Weights of a small mixture-of-experts language model, trained from scratch on English Wikipedia: width 192.
Below are experts of layer 5 (counted from 0) of a mixture-of-experts language model. Rows are named router (the router's row for the expert) and show model dimensions 96-191. Each number is 50 + 15 x the weight over its row's rms, rounded and kept within 0 to 99.
After each expert's rows: "gets" lists some tokens that make up at least twice as much of what it gets as of all text. This comes from a sample of Wikipedia text that the model never trained on. Tokens count by the router's weight.

# expert 8
router:52 74 52 35 70 48 75 57 42 44 34 53 59 60 58 54 47 51 50 34 53 49 62 74 47 49 61 38 20 48 59 61 74 21 62 67 59 30 63 21 33 45 57 58 32 47 45 54 53 43 39 44 51 51 60 54 55 48 25 59 12 64 25 59 34 66 59 44 65 30 70 62 86 58 58 78 67 92 44 50 73 45 52 33 76 42 80 51 65 55 64 38 50 76 33 17
gets: ",", " and", " (", ")", ";", " ="

# expert 14
router:37 51 63 40 64 55 58 23 59 58 50 43 63 49 39 28 59 42 62 36 39 66 54 40 44 38 59 62 46 52 33 59 66 29 69 62 41 40 70 71 65 47 52 37 61 37 58 25 42 46 16 48 99 53 22 36 46 66 26 22 42 54 51 31 37 39 36 52 31 35 39 51 61 50 39 45 82 36 83 50 45 47 63 80 63 49 44 32 56 66 59 55 66 29 21 45
gets: " (", "i", "a", "n", "l", "er"

# expert 20
router:52 37 66 35 55 42 65 39 43 37 56 52 64 67 32 37 62 37 27 46 50 68 64 49 39 51 69 08 53 93 42 48 60 51 36 60 61 51 67 57 47 37 40 28 60 56 44 53 45 66 50 67 23 65 83 34 57 60 53 17 50 41 21 63 33 53 64 42 84 62 45 54 47 56 75 75 63 57 61 51 40 56 34 69 33 26 56 63 46 55 71 36 68 39 30 64
gets: ".", "=", "%", "tt", "ss", "″"

# expert 17
router:61 41 62 75 57 64 25 39 46 51 45 95 47 61 34 57 37 52 42 34 35 78 51 56 57 37 69 44 50 48 51 32 38 37 64 70 36 57 41 27 72 83 28 66 40 47 65 38 46 70 51 45 57 45 28 69 48 47 53 39 43 66 52 48 55 65 59 40 35 39 35 22 60 41 99 65 50 46 48 60 32 32 48 75 55 61 54 50 64 43 64 57 48 34 45 47
gets: "s", "y", "e", "es", "us", "t"

# expert 10
router:68 68 36 44 51 50 59 78 50 69 45 35 38 51 48 62 29 32 44 45 31 56 45 50 65 35 40 33 66 53 27 69 41 20 14 52 67 38 40 49 39 48 49 63 56 60 58 46 72 52 50 37 54 47 53 22 64 44 32 50 34 60 34 41 37 33 47 44 43 57 67 63 57 17 57 16 31 43 70 48 21 55 51 72 58 64 17 79 65 51 58 46 45 58 50 82
gets: " the", " of", " in", " to", " a", " for"

# expert 30
router:75 58 25 30 66 32 36 64 50 62 36 53 49 50 41 62 50 50 36 36 80 56 78 53 56 28 42 61 57 58 63 61 38 61 64 58 65 44 34 30 60 33 73 20 35 65 27 32 58 51 47 60 51 57 68 38 66 80 28 73 70 18 56 43 53 58 39 29 67 52 53 86 72 73 31 79 30 51 54 35 27 63 74 68 43 69 51 40 50 24 48 54 70 66 56 39
gets: " |", ":", "|", ";", ")", " –"

# expert 1
router:29 46 49 53 62 62 32 23 49 84 44 45 56 50 46 36 50 62 73 43 39 57 50 42 53 62 55 54 52 41 73 41 56 43 54 61 42 42 30 51 59 88 41 39 44 39 51 40 49 42 28 62 37 53 33 48 60 65 29 62 51 57 63 53 59 54 47 33 83 62 26 34 53 41 60 41 49 34 76 58 37 38 59 31 64 42 61 54 75 76 56 56 55 26 51 31
gets: "s", "t", "e", "d", "n", "er"

# expert 26
router:48 55 83 44 42 59 75 29 43 52 37 29 64 28 49 35 43 52 28 31 83 56 68 70 44 69 36 40 34 44 66 49 36 23 44 52 64 70 76 34 47 65 31 51 57 59 27 44 56 57 45 38 45 23 53 50 58 55 57 50 48 46 24 32 43 59 29 52 35 60 42 65 27 84 54 39 86 76 51 56 35 52 49 22 81 40 57 57 45 43 63 50 48 33 47 52
gets: "-", "–", "  ", " \"", "O", "W"

# expert 31
router:84 54 75 49 59 63 39 99 42 42 42 43 36 35 49 66 29 40 50 58 82 50 29 56 24 66 69 27 58 41 78 53 81 37 38 55 62 60 53 66 35 41 62 59 62 44 61 51 51 42 57 54 42 38 50 54 36 55 54 59 55 52 41 58 65 52 43 30 40 56 64 85 52 34 60 43 50 49 74 72 39 53 63 56 57 28 11 56 45 26 82 70 46 63 57 71
gets: " to", " was", " is", " in", "\n\n", " on"

# expert 22
router:22 52 46 62 35 49 43 28 33 32 54 56 49 36 40 50 42 24 49 64 40 28 47 47 44 33 52 66 45 51 59 26 80 36 28 40 19 45 28 59 62 67 58 59 60 65 20 54 59 50 59 58 58 41 42 61 59 33 27 33 33 65 70 23 45 75 35 60 61 66 51 64 54 52 61 39 47 50 67 30 55 46 22 66 64 48 17 57 39 43 86 38 43 28 72 72
gets: "-", " \"", "ed", "d", "–", "'"

# expert 11
router:78 84 61 39 69 58 56 47 60 38 25 29 59 62 45 54 43 36 39 44 54 54 59 58 49 32 47 39 49 59 32 65 64 43 52 60 66 35 44 44 45 12 54 66 42 41 47 42 71 79 79 28 60 43 36 26 56 42 62 25 69 49 31 29 45 40 42 37 20 43 46 39 62 54 46 11 26 52 60 37 33 62 61 69 48 63 07 54 43 53 67 44 66 59 60 58
gets: " the", " of", " to", " in", " a", " was"

# expert 24
router:68 35 39 38 50 20 71 33 17 59 79 39 55 50 54 48 59 60 51 66 53 40 68 56 43 32 55 44 62 40 55 69 37 47 33 47 41 18 61 24 45 42 52 47 54 23 52 38 59 29 40 65 55 50 46 43 65 63 39 72 66 52 50 72 55 42 69 51 37 62 42 59 64 25 73 50 20 45 52 42 57 44 43 54 68 73 50 50 67 54 59 74 43 53 36 46
gets: "=", " of", "s", " for", " as", "e"

# expert 0
router:44 70 48 48 63 28 47 32 67 43 60 56 33 92 32 76 49 52 95 51 43 37 61 60 39 56 44 27 37 66 58 40 37 59 45 50 55 58 54 59 62 44 39 46 61 33 73 32 65 37 22 61 58 40 82 58 57 41 46 32 52 67 36 59 53 58 17 47 46 52 50 29 51 60 40 72 83 39 40 53 36 38 69 54 65 43 61 51 63 74 47 35 52 74 55 85
gets: ".", "\n", ")", "\n\n", "=", " ("